From a checkpoint of a small mixture-of-experts model trained on Wikipedia: a shared expert of 64 neurons, a variant of Muon for the experts.
Below are experts of layer 9 (counted from 0) of a mixture-of-experts language model. Rows are named router (the router's row for the expert), gate (a neuron's input weights, with its number), up (a neuron's input weights, with its number) and show model dimensions 0-191. Each number is 500 + 50 x the weight over its row's rms, rounded and kept within 0 to 999. Numbers have three digits each.
After each expert's rows: a language model's description of what the expert responds to; "gets" lists some tokens that make up at least twice as much of what it gets as of all text. This comes from a sample of Wikipedia text that the model never trained on. Tokens count by the router's weight.

# expert 61
router:529491577555477446438533513482478552463517466421393480453542507544468480530548519454498534495473515537471485604487495440462509514513506537494411541492489505602514455370418506434406429553536411539477519557585455543479535513497494376552453560457489499495459540338547529502453444510485500508462521451443464544539547549430517512454450555536426479529505512578549445489450443564572499448561537488495548477423457411481513429465542518555546528416537485575516496495490518479471430538480463510370467518535493528537458443576535478490385513521363482413546546547589506382456504551508488559
gate3:574468439536513532526477454487478502513480519541467546402631516477465487493553393528490444529527554479471500614564587484443589489537532457425522541525547424522498561445444498350527448515559535444391494518495511518368511532508567498521500453428498488566360607535429529567483494557499559583560486566457554501499473421483515496508488525483507524476515510403482466495411450473515487455501550617515480500384519546540513436571462428605436494557507483399510497443496549546507500464503420505480542538425508485509528512442556533509485487523410525534403514507519503504411562493499556540
up3:446452465488543487544558431456471476394490482489479481466428590521512499510484511513510605573517419508477482543493527582473533521444538544546503483485498465526479528492559497512529491427552476424534478563573520603548537417513451458486414527479483461610557448445519462457488519401616519529555430510517570457512411447456501481598458488494414517444482487463495555421419582402447484503527431514454513461478479500564480507468535515560507560476509478433388473481423433551483498403527393502567386524583477479425564431438515459511546443569504458502427436456462392521520529476573552421
gate4:510498507564515517537482540486492610556462513433454522441483501529510526445422636506525413492513490489415494488404495598424614531447469507448511585480505578503545471461487467473444452517433511347459459543541442498521581569459542462506565606450385530497500524443447504557559455471490494453548504421485484506437354504502493510473563495589477540513513456455499553496489573633543504456502501530578455482592402416523580491458488449422442548433504517497474559431499561524512551464567427508484500547443481473424479503440538474488464517458486464442531495473562462528470469457479420562
up4:475474429478508443516478419481436468516427588502486504528466539490479511495489458620539550500542578557511449477570548465541562508543463441522552478535505529461482502539596462560502498502519437544551518527471522558451445410598498503480558436463428510510580532501504444496407592527508518490428461519576576429457514560473450510375507479471526525521477439467458541485532506523540574547379469485450467534462494495451512472534493505481471523493459489715400466510456607486496520490485434496425595529457564512462549525379532531488551505568514555508535432510464636480517546606577467457
gate5:576523550503535475551445478447534518530576473459466596431501450590521472520591507542553555523486600533539513448557461618484423513597553503537473532442481429563462543577471468512581470523548522555559510561578460470556532459558579478434479472510403496499460549455521489498575496529548421487473524508422498575507588502555468462479479451484494489534481462401427632460479520436473606546547493580535494556596442458523471462553526494508527531446487611416477503513562614428477499523449511600478519499385542492532466505491545545503456558583477527531474433573528463454534464503464546427
up5:540520517626508419508471459506453483545566461472595452572454527397509498516488503525457573469511589513570563487438495557510437509507406475473494597432438534451520540497494335528536537491514474527523508513528441439568431489558553539433502440460525467547440553494506590510537573565544479442500513614431514481510501552484489509514512543531545399434455528522548513404517569553522587510510559547473556449559479483461645577550517508471510471509474530412486538405519536416510419454495542519511494441483475513449572540536510509512537569535525564420544401451541545476498594476479388509
gate6:494517517511539466512461591493603575521493491507428458404458562524493433485512485469443519451430441519458502520442547527510491448474508496468533579454484474525533506487436592433480439540585494488518480448469512502453599440509444485510512492510506458567555480392482523449516381533602456556583414491480509543568518481496450411457473571486595482494538396556522520572388592549476514512575482422528480556423576527543437425479481593634490561478517497463552520538479537520517486485450478532460390519515522525528473436496458571478419528458526506493465490411464582405458551561409595507
up6:573477571467509487458481481429406493511466517457526482468471510504459550476577537535554503613490440554594452493544401494486571577535510595508490381443566575373503483537617404546526481515481622428540500511522524494514506492532528444426417450531366416458499575566523527522480524483496481510438530497599508456586451607438538555494554488512441457419525532526528462414554488409510534508428518503483468447506492429502479442497458536440496391538474496532445386527517532442505545541526500512490457452515532529444521542458499379496499517497507569529452507516480528579605538492529493506
gate7:551516429533453514547507540505502528416611460458415494477496458505489513501482481462531481539508536496582427551496377505515506500490576504441515569456438486482561424531418472489399518506592546487493535475508652497503596555432486446497578586533438486489487427498403497522490482616500527479549532432453520446594423511450464562440559507488528439538497440528537537482395504463487433440525554458595524565443596414434538453500485574529477563455536472555494516547504496481492493495507577433562456581566461440424422520506481443519479516473515465409534557395504583487541571552544524494
up7:559485450441543461436423539515545591472552552550457427500473539513478506536552542473430520480507429433486494532406532465537400541525454465494494498476532537472410505521416474504457524530479493537467664418425452661526468499517482472546481531488551524425539472518527530464503527409508550505541450487488392510474420443484549485635474489491555601470610588471455531388499492499534396525572554496500488449481534540442422598557363502534547429518530556538479531463464478541409394556477559475469504532479487492492536457444464503499448495499559445497563526542497488523527453539552475498
Middle syllables of Asian, South Asian and other non-English personal and place names, such as Y-oon, Kal-an-ikethan, Ran-jan, Saig-on.
gets: "an", "ar", "in", "y", "i", "u"

# expert 3
router:545499542522489512461410525519497484384479463517505545581507506648493435497476567476527455523539483478586467552509553435549521581528571538460365480439486565485508550408422547483479559548504563555536437482525559444426541506468449469462488455446532566482528484471451476470542415499543483534480430528547474483475483509442504485449501522492518445522453551531598449451422453551589468467574405399545533406470448479519515486428602510524617488420537477579506505531551461529400475541491448488485407501509594455417440525625577474572497509506465464451464472550563496492426492562480509519
gate0:545566513521436553459376577472597537431496377516483480581558555533557472438436556439502521534520488521451565471466494532567458469467610489530534567547543524548522477539400564435429542512467554543528488511490499427470494569529513512457420533399423471570449480423428428460366480479566539408528523551417515575492464458500514523573444505516477550487495500509577538441557416488464397427547500455484525513526484454482459530408498530510562483430497503498552534465497529521458460476476527555478526487521511426466495490573465488524443579479493407516524373541581461407499583543565502478
up0:577630485552511347441507505445553502530514470564548442538468463504453505438564489543557504367509554415488457576479500498532555454503414523525443439459555545498533517506520476501526543469456506442569408571443496527435537499474465627556518491513417519486517463466524547523652500400566513430471600524507498473566525482523564456425504528476520433583512547402531504504529524493519498495445453490556482506477425502553569551483501511511518459517503535587431564548480492520530477433462465462497559391430539486507499518469584569526486395382523498541554530519441554496509540496371515477
gate1:447521599453524529439385519431460577462506459460462527480378550518594475476510609493440433516434483441452479480457583391467478462536468533501579497447533498512479528447297466482454493506531516443501563480547552479389557479541500539551430520462524486508495485502535513522453451503539474463484477492513458480529487452540552475439479499586452490471472366493513450464556441526588489521567451611565562463443501425552499462500490454506544465384471479493571474559534469518567489557588501445571443588504515489541523499487420534493479481461455480447524530451579530436533455620441508509
up1:451568436474499496553560447496578489540455515548495468487493488573518587429510573572540536486536503499522476446424463494463446483533491494574561480458578486500481481534533521530464479453522614549480537474531486606430550633496511489443500439589522383626425450553565479555475575432503471473491441453543495503545463513493550454470485516437427470477517549495510380552539547492530626556494510549553504514480502406460483537483557542500509610494458504549540393544532447392578469524534472454489513524561523423508571483425498540461513448478583483466455543533462537591531604385441515542
gate2:489493435582547469531467496488506535411456431456439542531458509573499477514479533463512485610496470456517503579558514511575544555562646563502479578418683477553524494490475527556450575482372532571599500463514498415524546466477430395465503466472502528562464543490431590446372505459517490482499509591409446527403470561523517539403575521533538497553427501539522456496439461561601504400507561534443570558502506536539480550456528464479512543473529507545456514513479501588500471574525483538516491484592519531512500513549543437520489448522533513456566475488504520556465514454436547480
up2:482492556470497418526472519427593418528434506451608481491546486536601531554579538457438430426506382484470487464427492569472400543546516556500519437491485536478495517511527520510499493541519575529479492451575375515533534566552493420466511559552526402521562540463523569529481451477557478552498430473478521486559503485469558468602505467473560435451500522490504408472513527522394525578536557511496442523536520489378384456429497552588410481559491530587455469453528465566590556511444565524447543498532491457555592475517451507494485445577475408454536475534534563575485477496601517510
gate3:493481473587568535456535515660535523414466518540504506516491490491482482404417464444468499453503518541552455533500509516527491439444519486487446540512509557473558533368553491490580490456624519461437427507513559387619527477395521531622492424438541507426510486463440439472503499478508542512396491382464500489544497441523483427505501449527549466434486487477562455503452502515574500529530490465583457569533377501483518516466541531520486513546521416515578420504488506564448561531471581477463495562426481416501500448606513489488578479551540352528524484517489505474449416495494441534
up3:536625581544539455493456525471451481430448516419479469429531483482498454499483534433492433425596526514530411497433519512511561546506535443541572478533533511449440510459523486513483468558390564561546554562587491502411524460506436468487697555492546554602422531481501467473468478473465508550478531490427515444557533527442472511560485422475522482408476597486474494442417527531483498646452546450511518525444535523547464512461476553440568474503617556520564478516565512498395492480501555524444444446466542478496520493428600545450506534556467513564493483411505542508605483492505538529
gate4:490418557439635517522489466386553577409566504516437555489516596494495447500449547528529530530542529558473533626495554445465521416466546519510474537508445533486486552521479505532480590487495518512508513536609411462454485541522439481506476530404488579544509629497563475518455524528441507468442423470559572449433437556459547542455472457491458480470508452531491538499449423465498505524477474453467611459525459473491465459494446457490487525544534500505557454526545592534504552607569471535496503588528594445456409540530497541385542505495452483479386528579496499477472489673482541470
up4:458501554456497535556495452537519517546545557495522492547480431497469534529436475546511483528528502388486483460536520538486519393558545426536455458414504434433503591536555437454533447544456513493509487554461503516436533544427576475501514523494483452545435429495447490475528557526427545547498545542495472514513548512483497457454527440532581531413468417518430586509582572445421516533542561529528351515507562493387517538515517496493493503481392560439486477464508621537587474482450461507552430536370429580488552467402529451513551386415510536554581477463477382457562481425538508469
First capital-letter pieces of proper names, especially people and titles in lists, such as S, Le, Be, Ch in Leonardo, Sathaar, Chopra.
gets: " S", " H", " L", " R", " M", " F"

# expert 54
router:486499552568481467532520552456526581441527519553484582578476461574538453477480492468472491547563453565461519542481411440490506488554425489443490481465451600537499450493409433486500455516545405602525468534589454528554495525460474508496591490472464533505477554446420413529469467512441444521547441482538537475492514502546600481504513561544525400589507444544497443580575447471460599505628391535526588438495475473490532495439499563565509460432495504455528480584479518534489538489564454563535391467515592518496385441514577550484442612521461480455436396552500502482455518561543552526
gate0:495635430527461504446507565455531586607484467490505506629453553560501574570455577512518490555545507400566474527617430505533548497437497578486529459500535545507438561540486588492512521536557503530502556559578451548479544426391505474379478482441477504506438553440464427523579428585491464575585519509487555500436563505516524397491484590540447467464496472542515527533541481486500561457482537454551557428513514510465547529456406535612402504535447484507539553444495500481552385495551434557557509504514468484511496502490550461484534444508453524509487531511559586545571437509438500562
up0:511537572467445570463555478450498471452546494540381535571518513523507353480577476453452419416501506525479457450483537458488394565495572409462519521463501604596503493509511476431522481504539448445473513534468478483534534466453407387451437455514429515506617483425453544380531499550424562507486469456503536483525487579536506517511483500347454562541358570533456444547451474484563641516530508443494475545515424551510499516449474523557492423527449530561522554462438459542445484462443545494564516496543467484497484438472562479535470421466515509484500478520448452502535500425457502435
gate1:565511528457478443496462509508476454555479510530400501457483486496502515454532562520546577558440465525562538465500531532487508530504558419403491438482477446477538419527569545446437548582499461471511461488480576523604487441484490462477501541444569478476498523424461515452492486597607554436540553554519519404397494411429493348520522573506414541513494453468556473574425466450484509523421524556426544503581426544566459522549531477494470514601435507548508472530531509507455653563419488561443575492496538515469529380487491467491392543520478452513481513477488561501503617478434501570
up1:554468438498495525520429495554578481505492511502517498533554549510460533438494435499558433451518559532510570483536489516479478530567486380638523529518517561644569492540480510537507435491475599437478601615507586433450499576560513596565481506459537531384532497500491481476512486501502493527483525386547525576509410492585617550556401498462435462503534549537499493445422409498592469470490566481516437477482491533514486527475563612583483490585481480500440495501416476545557417500511438419461500474459460444549486550453440485571498463564447458435551456493510477480452541583505486486
gate2:506556567478504559509488463351373516485502533424438536522609489477502416431560505470508555459498490497494500537549535408444488505495530504595462440496473492539550563526442508459476587600528478508573510521454463450526513445553494506474560479530526421516483431491533450446497489426571458443511377567375575452447475464524488509518532526532508517526484453531547593550546495549445556577514503482481483497545406461486502556525425544593499423555544487598569470498541485410538526543549586465548606479608418550519528551511538439534415515472589525558521470535459463523557489458483595494
up2:490522436479498512512438452554529503506389441474529466415466471556456584571471562554476513424459512447518523488559501537521479523439481521467457455500512540510442472486578496425429468440458469480455474467555501467538474476568499438501468421423500594531491534501477554570539477496460526548439603546371493499419648477500421421441494458465479476512457566559440423594402484457535421523494548585489449553554536490532515446434532435472514503578472491363507464472441498566548513479502404531501458519515482408598571501467462476561614532503481393511521532504482427607500470539503458519
gate3:504542592475449482467540532511533425448467500522366467553537477560513498524556557538442524443434566494467504455500536551498471516564474411468506468521455536431539511549482471382474517509546424560480472467492444575467473530453478440469525499539419465558531466546555431463542430547467456395538414445592532505550456498444560453381566504585499453486494618568442401552519423485526488507540452408500485458572590529550514499470497427482509480418467428459499480486502489465458522460490484492519422606539551438469429382555456489413501539419466548509511485559447527498500515611595545540
up3:484497573502546445460504506524474447556537502500401478495492507491520440486481440513449420495523499507554567405477503466440414558513470438501565507489396580492459527550516445393532522510451594554453561464537475489509558603480443539544458534507473404615488525497508398408530476480524514341513448450507504477537520494418495482525472514609514431540561516540463443555587515506503498525490487517580480524489533456514510492539452580485515465448486354577476465416576518462456579437466494553570529510504517516558522440485370541494588511511472509600401390564505427441513484490469480470
gate4:543625533497538564486498470409516568457430514433454540553487525471593449458453423478500508584503516514647499485467388507478478441509487621478506504487504405426554519468462528498438447491525444537502476508575434534465491607535346455503478396540525536469515447520437401500424578540493499575456431464485506531499502555571557451460518435463526534496487462528538518453595559536490520540480443491554456504330466568524461488426516477526473451468616504578417471525490457497541493527564515492632443515417526510504511515539540486515528485506476556477497469560510526545537524456460507453
up4:394542442492537440435445454413525597505506407414507501442473491457482596535582526524532470541577507559500484492554432522499467424451551495522501510530476564571491453493462511483557508452573459505351481415455518489601558481482490569570498608450547446539529562474485364541505465532484568494401512516571516441526547421541500536537522553574507452522464414505390530548436509368501584539511437459433456466489465505479486514518516525428525467530486548577497597551511506577513373505398495467538501518547512463447489549501534578468531538514543451460546485524488477542484486476553428524
The word and, plus or, &, vs., semicolons and pipes joining names or items in lists, credits and tables.
gets: " and", " |", " or", ";", "-", " as"

# expert 51
router:541535504515437402493536545487592474420473482465502586543537455553539431431480520513447535525591562478517426454563512512537488510528449492487472502483478596547541484488397542497508465563560472628467484595616424497570589548488482493546516443544506462453487515468496413520472500476513580559519400519502476578566494562442519499515553510534504436501515522582524485555552462508545597395637356528497530487421531483522534393554525516569506451433477478495515415513484417513437486474461454454441472499433538481398485436547507532530504483403518450537515418580541443481451522553504470474
gate0:477445489488509461495545528534483531430470468543562462443557450513573489520525551501497531453557518463522454476496512500476470398562507496597453525467582489532494566497498349487535507478523493553471458549516528507424481528559549421526471491610557509511501467422546410542494516511377503540505490565460526504472605502444583439493471499576420479471499503560471486485522523455446443487457412480458568593607414415436528617539548501494498459447524491481583440512426571554573458557492473477556572449356509571485571425508460600570495526424458541530471519606490479481504528609512507519
up0:473496596493461485500568479465415519463547530516529403496498519535533401486503556458495438460503454537502437493527494494497480544422533443531451499456497513564453543520402421421449491447500491506432520492414486525508444415518489522447450424513484447482552424524436518492468523364492476506466496471514492562558443515446453367529506622529486561480483507670472462478495552504582464520527564547497474471544508512449436558555494522466517546555535386498501457457491480503610572511460501489559469558412493471534481605473425583485432482566519544512546439510596460571547470572561589625
gate1:554475516553456546616417531515520491442504460532476515501524536498457386524598586400415442491470537443350454457480461447434370588480503509535490467485426500514519540387483567419468469487469468468464507475516391514464513476557355524516385588536479465419542540447524459529502436515519485533544373493497561519459494537470502478547479491488509530506458522490532541502471425463480555417495469540505526511530533421465464411493532510517568513452498515497498516515508433552522517354473545523509463464521512517510518519540468471461453470565530492499467515362450436440431596565587478524
up1:477413446501459629450404520504526440498448366481489551555591419546577528490463481460467587420600518468459512407426637545427621534575520472569470432542577531417442512435535514509550537493517571465537482509436469493470481451532498473517453470489569432457450513450461482534563504555527433460485509536484533518468429498451466441539450578552515433493442441487521450485493431510464466437568474500562566552430632524539519457551494566487539502493515614502464485485470562442493461605498543505477529511498530497494570538451536420512501458486442451486431458544462462443443508459551518529
gate2:525529554480491495470444488510382468437512503624409565507521521459525403501536456459568556508515541478516550532530492590500498516446500566587531494469470505493527438408449525505460469597535415437495503534540449516451663605495522523455389406551457518512426424454530461507454561457504529444474499489437392526470421540472542447513566544447545594509475514548576517558570516534553567491539545422471486466494517492545500456393427405607540434468510466485534462424461501529451478529525508506477475490431508474474441475458484464420492489443549614410512539457505535441525498546538439444
up2:473475479547493523501440480494482475475554520533483501339459516477474433540524496385577491458589527475463426617494508484540467606472512539457553560522545580476598432474567472531508537546624564517505458543516429449476517497446465490554517507424624538501487460588480572535522532484569447507443572502555520460527451438437452537510541474457383528530507527537450497506486564443544458527463539523603470551499503498391489581562458544475353486516474513552537435460541530454530454475461546473439576426435480449465402461451495567595465561488523553525437452490494476476479477451531446556
gate3:545508610553558511543403530557440563501524511595417556482589462446589520397600455543510532488560463621519519447475544535501459539442454537541550444502514590568463534514458456467411414556425529567514391438592527474550512523509452488476494447495488538536545514462488463448520625495524568539459499464523477451528513491475474516496489518463551516606501506535494444543524402542523552473458467493631480476526510566529512524427556526516541518644454508530459517527492441611461493547418495531506501446434510484497506519495478528593528508519510548480543518459523475558577650467499505583
up3:452522589500565494556489445467461396547517575560497463516506427515487461420650520459516463450524528471464515578490455510465482480574480492471548391508462452519395466470560523554513568494421555657555483504453444547505581512405531492467547563470557549532520488488370538528499485511508516520413401500501519547471518456478504504526525429481543392488521436469519477401500574465449508426516519522550477510480495401462438555490459526578541476524486432590482534516530526553598454439496506501570501515484454417434498564549561517512584467429439482426403492417409518484532508472519559477
gate4:466479544534535580470449561482556498492520498520480490562547477605509427410489495453431573513554460564452428549578427505525529490542553518473509502571511486562469558528509397442454501574438458509536461526488430473522559511528621530489525587478357596481497569561514478507503520463560454535543575530472536523585520535489526422451539445618524474518458556482526556440452508467486501545536559566512533496519505439516487503470476449549511484501617535555522609514470532543546375436459555466478570523465514519487483604611533573436494586484451495504621536533504435470637458507520481479
up4:443444503480454543499566490441517594495438503452600516538521494515448477585513472531474404597433640459551550505455528493511450503462473528479487456477539508506513537480531592487506574547458462517502504516515605499451442590558446436521523506534490520575594495510521551457571556507448436478526522449515510609457476495436455532481493512677489490426489487485571423561537529487460580558385510515539461449514486507410534511615408517421457461432408521370600417473457558516502578513545507478550488541474474547453489451554503423552458557552552505519507523554455487488517502465472470553
Sentence-initial subordinators and connectives such as When, As, However, While, Although, plus row-initial names like Asian Games in tables.
gets: " as", " The", " As", " when", " became", " -"

# expert 41
router:460472516500439451477608485470517528403500552473501598503530501591518437423535490477525499506572595438508451506530517497584471504491528548521502480433524559550596480496460470517472468609536467536529465626533508528559616492528494525548525444524497502500518471464490418506509479493506560552482474571493482562517544520487470532499577460506527429562492506544559509524545442553533605449537423514556568424415510504509531473554520558579509394420463527481422420534446474523404493523441496394429478528423572425434483432606508567536465518389501460502430407579555447453396526487523484427
gate1:491405614540433568540524492453500490510442624484475524528461466504478481463504529462348583487525405506516461591569483521448545555524479491443466557499432547471579446456433548564463423571533512530411473535549501555491494544405561478488438489540382508471491487481491452605454458509488410501487444488596592469502464496495479530519528436622499458531527406535413506497511460442572610570577441483527536519516449531406568457468503463514523482404513540445530525491591495386506442470559469521477511434533461498570457525456453532529511503492544499491575454565517481466481432466504536452
up1:480504410459444500552542416588436562464542513527413442497552541529446522428439598436531473488424463509530521531554495542456508421408528502462443503430482547501543565565529431499399490509489486446483516499470446549509414522485564471465485529468549434437528518459521568455475411561527508427460530554499494447599455517421545413507476531538552439452491521501527461413399447555476484397534483457517512446575519533556466512488434565586473438600513578575528491414508479590513504451568471558559540529472476454558442537489483455480557521546518645605493524500508536470483622475480533555
gate2:491514507496576501503456484418413481440574530587541489528507396525581413446433507418554419415515478473484488436562580492471429573475532540473474480513469491590466604477538415453521505519420560464430456504537534517429509485521449454422433490419525479550440541415550544514511498576591481485452498456407549548475512497546674511491565445448542403564516535476575487495506552520461535466495517509474490539516476587487463453490477566523468483472500500575456521527534452399487589432480392459466560529379535438474546472472580516559509575488459456394465479521449492500516490509491525533
up2:369415437512418590524445525518406475475502550580498511492498525587552470552489520472662499476493565486492434480512470535415489446452471515530535590589481471467451477521487432548482462555456469574445496495453460476518591502523628385560480483514554466440575469452525478533535519441489451487482563531534477567515534479572446531397483466578518492580460478475472582573477482471451548494524520536556486465500590489446558478537510481501515560504517521477487522496582495473498478408444484539580603547600512495530499436490482517619483476493518467542503366525558476642512496527578495528
gate3:467475498410580458514539621433520512486502505445533509529476613497526488589505454455576470580582496510425443502419578519515425498543441493553393445506483466532503456457472534506414520467524405532571513566561478487527456515487476599424465541396489530534545546426439530474483476455432448505512503462416622440520443495525527472517466482470425585521417402525548539450525424520501515519457444484436480551519493543461513592560521447426486451478627552566489431489489526522527571503542514571540417458450563571465578480522492572560499449481608481469439457479518461520494457533512409530
up3:490491461489475480465469466497401562453476505509493534519465439507581504426527444516521481464483489415468434444536491448468460483576496529465533550513445571422405486544548464545493458540516486390532473470503479467465574487551445538390528442467547627543414495574448450445535454577446543472411487499503467455527382517545484373448546533410544482489443486472489537490529520494550423534497479527501451451517618490453451535481450505446545559605519482498432518494509445562565540515509539394519466438499511528537478501594550543549445432474389453438490560438662560554539581518461505518
gate4:464485459616443496497580566545561478503550398495464473541550466519490441440503478527411491459481529494389562510474472483641482506573554517500510462400369538520558523505476478543521525533466541548448469534557482494513554442401478431428573493489444500450562524420520472528502466445480510451576458488580545377471579538525473465533559480495476602544613504508473488583491526468438509476547383492567530544481527487456467472542451486533503506422450498526507502541467483498445580529573505607488550527452522416506458572603445502502528468431517484557618488535535396504503498571480568559
up4:529541492471495587483454450502456511511517479489402527533561582470581580539557391571566508445458438552516557482620466559554494551400535444542583494450621563510399460546460429482517478441401502558494482521542539497483511497525484506476574471554505473554521527512507586528453607539499523488474494492411359582479522472457454467525528480425497498403543483453607510483424524502506501443481518534438499506559498486499557559467450514501469560397545472520519470458468544530524438469456477372480538526520512420453547547609464434603492392484486523496467454518537560493444548448450458515
gate5:526440570571453550471454454485455510555494584538474569498491420538512490356504462463485537540522510517516502412530451476478508604597428594561527510477526397522559549472543368449452462493552518507529422518527449482475578464579605462542567538440436452460547548487443434492515440536524499484512508472423568420472435499492580495516406498462488576585543453431551435528477516504516531517409581434503510486445469519533520472528603494488468463488510517512470456553485477491439543478507508480486441438555508502523546533462461530547421468472534563551576478639460546456554650535572472471
up5:571570469476457545513511469496661433462467528458441488485497555480536563558492507459467610519514521438565438473511494541447526434638553530421516487548468542570410468518547436535500540541515530577524551442531489510477558547558559469460553539535550526606547547508423533584489450416509507542518529470453522569563452458589506427600443588418468490410528428423493456548445488450490513472489487485594662580538555504534528466553563496462465573513552501459528506493485590452444540437531497565529496466513471532540526541464609520435527555499507530488500527531540504465506608477471493524
The, of, table pipes and colons in highway route descriptions and tables, as in "end of concurrency" and "along the".
gets: " the", " The", "|", ":", " of", "The"

# expert 38
router:438430493585541524349471535539536484483512523542574506553580468519523489550385483372470532415587448498485521551524446461576430586553462545498501467479464443501528501480444476537589531527503514510481521503514506511531490455485458475572447510490537463545444499484494514540515508584468528488424524504440529514439439495496515455550522536503573422480442601518574584585465556544651568451488420517583476437504404512474513613466572509510552438475569480450446474474479503464443501530524490527392534423509612477431466442503520528560493568424524406553508436499582466546503515538482558565
gate2:474353543587545446554509439504469419475470497529476530481512437488488452557540484584455508456502481483541468465506495528431463543501580498526496507566495415440472533399538538462566454454538531551471536508551401465554561525465486565485523549580561405464519619431593447553465479562459562475438505386518535432580474482572443399457521495487475495553457495526594512521475495450539561495612517569492452457510502552471394490537547525494505431420549496469537526470465515422575498506550490506439505441583505501460501428432604557431558507441559406513502526493567506537416504516481577571
up2:452592469386545422473484474527510562460573523540469507465557505637454466491363561583444454490508542500538559468480517520520483513470479605437533546467452574461450486587533453462467491444470476461454482516506448553616468572463515486468518516535530513465556457551515434554558490339470484505567483510493430504473533590448431530527494518537382554465557414500502464493511491461530470571563485544485514536505495511474551515540556456510548593584554518592576408479471419549515383514530518532598438498448440431551544468517474455483476578498527596546436480488551488538535556496479496447
gate3:464526494519485476408437640428583528600512447465442472495491557466595458558489530435552502521462463433475481525523455550536357558494509477524501580501483524565608458446364525515528435533442528512438486600574542412498587544478519422456440590548484484449525513513489590515504446614508507506498505542550473536484532488431420466503464541505554524586527536360485505540463497519537517549457490489524583512569507580529538495497552502478595516483528446517423494427508528447492493473437469490389589522577526464444506480501477613554557543456512471504551496512477551519442554484541461541
up3:485499546512467465422429496465524498452519608543474512501542630448465544523452456575595421489522486483475499537484590458533522421583531436507493439573459499568520507423483544487515475492514462440518530454500520542465569395452514435530500551507459495546582568507477546498513559516607502575484523446435454504457491466483543535575461514492560428497526490448508562497474551430553616440598554454485553537506516479580422453454531423530535547498450482538465480565477519431465488514564546514565601581480485432551464454625541582473472586483564491575467454481525439663496483536540509585
gate4:539496441569566494409440579471510505557605461499583445573535503544511445529469459556560478452537479483545493539544426427508422516504466555447523513454453472471541474453464602463527483516477531539456485555502461511563568449473491405520412566522443505384505483446467454483589456502451514571439585516404466508462575522491520408529488556449466508572500600462424470527507492463590521419511504512517526443509552526551562490480530449368472521437527496547481440421469538379512545521524486476478455510582535452434468498467469591427453552485535549528625541434508545555619463508491432467
up4:466542378500493437544528433556473558497487505548450463483494507412493448639412468569494509492498583520555532534491598467504563518520529553499455490499431528509531520553558549490487469344484413531477521518600529432511535513501440527450576484556552504506442515456462519507486497501345591479519508488518506485480467476447513570463508383566573554524561424510616469459522561471520557552500449494462422528539390451548414573524602531493502502472580459493464458488552518543480384507389519467545564441452473524522605539470433480474519443544498533497498505495507512474400469543561498470
gate5:393483518546637513425546508477584518515446522376549585475516498448493593427441595484551451554579514476493467559521468488459529570521467525434494482494481521569584477509447466497469451602515556459569535468416505516506480503484502502518405602427502596526536557392482562482491482496606452509437494509590542504485523445490441482531581492515526514539487500540451464519491429496566509523513467599577592485554367522477442410502530591476506487467399485539479387536554529436414513473456451527461480516493474515500579488480468456606498542482497449499580493488496495476563453562518538550
up5:490495442480509483503545509457477512491467480426539467455427436408489510489488534535492541459540443399552520506475447432518530580578420498426500569580523399550532454440457501476556567571624459489435486500425638488513489456457559445560484477532569572441489491420453519566527500541575488553531605466452485424489471476468510475594567504522541435518492456595549583486454398514432638482495447429502525579510529573462551464470589512561455456505507534456513475530534490483466516446476525510446528467494598436449566565543497488495579494600526542503474535442472595457457500500488540406
gate6:567491527528463544442427427501417457523551516517444481572503450447533465514537557422565485543599502520489549556554498526532532480433558529511527449521458474539472461605437486540459452487491476474513571511494522466597494453519487482399495488512582485447415492453529517506551496626547545568458594426473451504448432406521457414516396465450614566595525474440549552571507468401558501472564569548509513471474477430486586401467521565604536458432579477510570539524464595469478488475529408513519492466492585534494537487567484625483475501494452472496499415494513462564502502419483543481
up6:586499449423490569448573518495456486536391543500526462456571458439573506490529540586419394484553448497414502535480558532475466517509525529477432535465529482490523557463517617557516524566498526491563493422520500515453491461531379492548419451504507562476453531481450508447470526411435397499479498552526492542471587593458582482568498483364504485507598556436568512495502583548485471426444490463573558418557452465508479522556501508505513401582362540444519524488480486530457444438471533561592424487521546576530479535496547498503483485495459559542528539489435534446394520453459442532
Lone consonant pieces inside split words, like barbers-h-op, was-h-room, to-m-es; also unit words like m, mm, metres.
gets: "h", "p", "m", " m", "k", "t"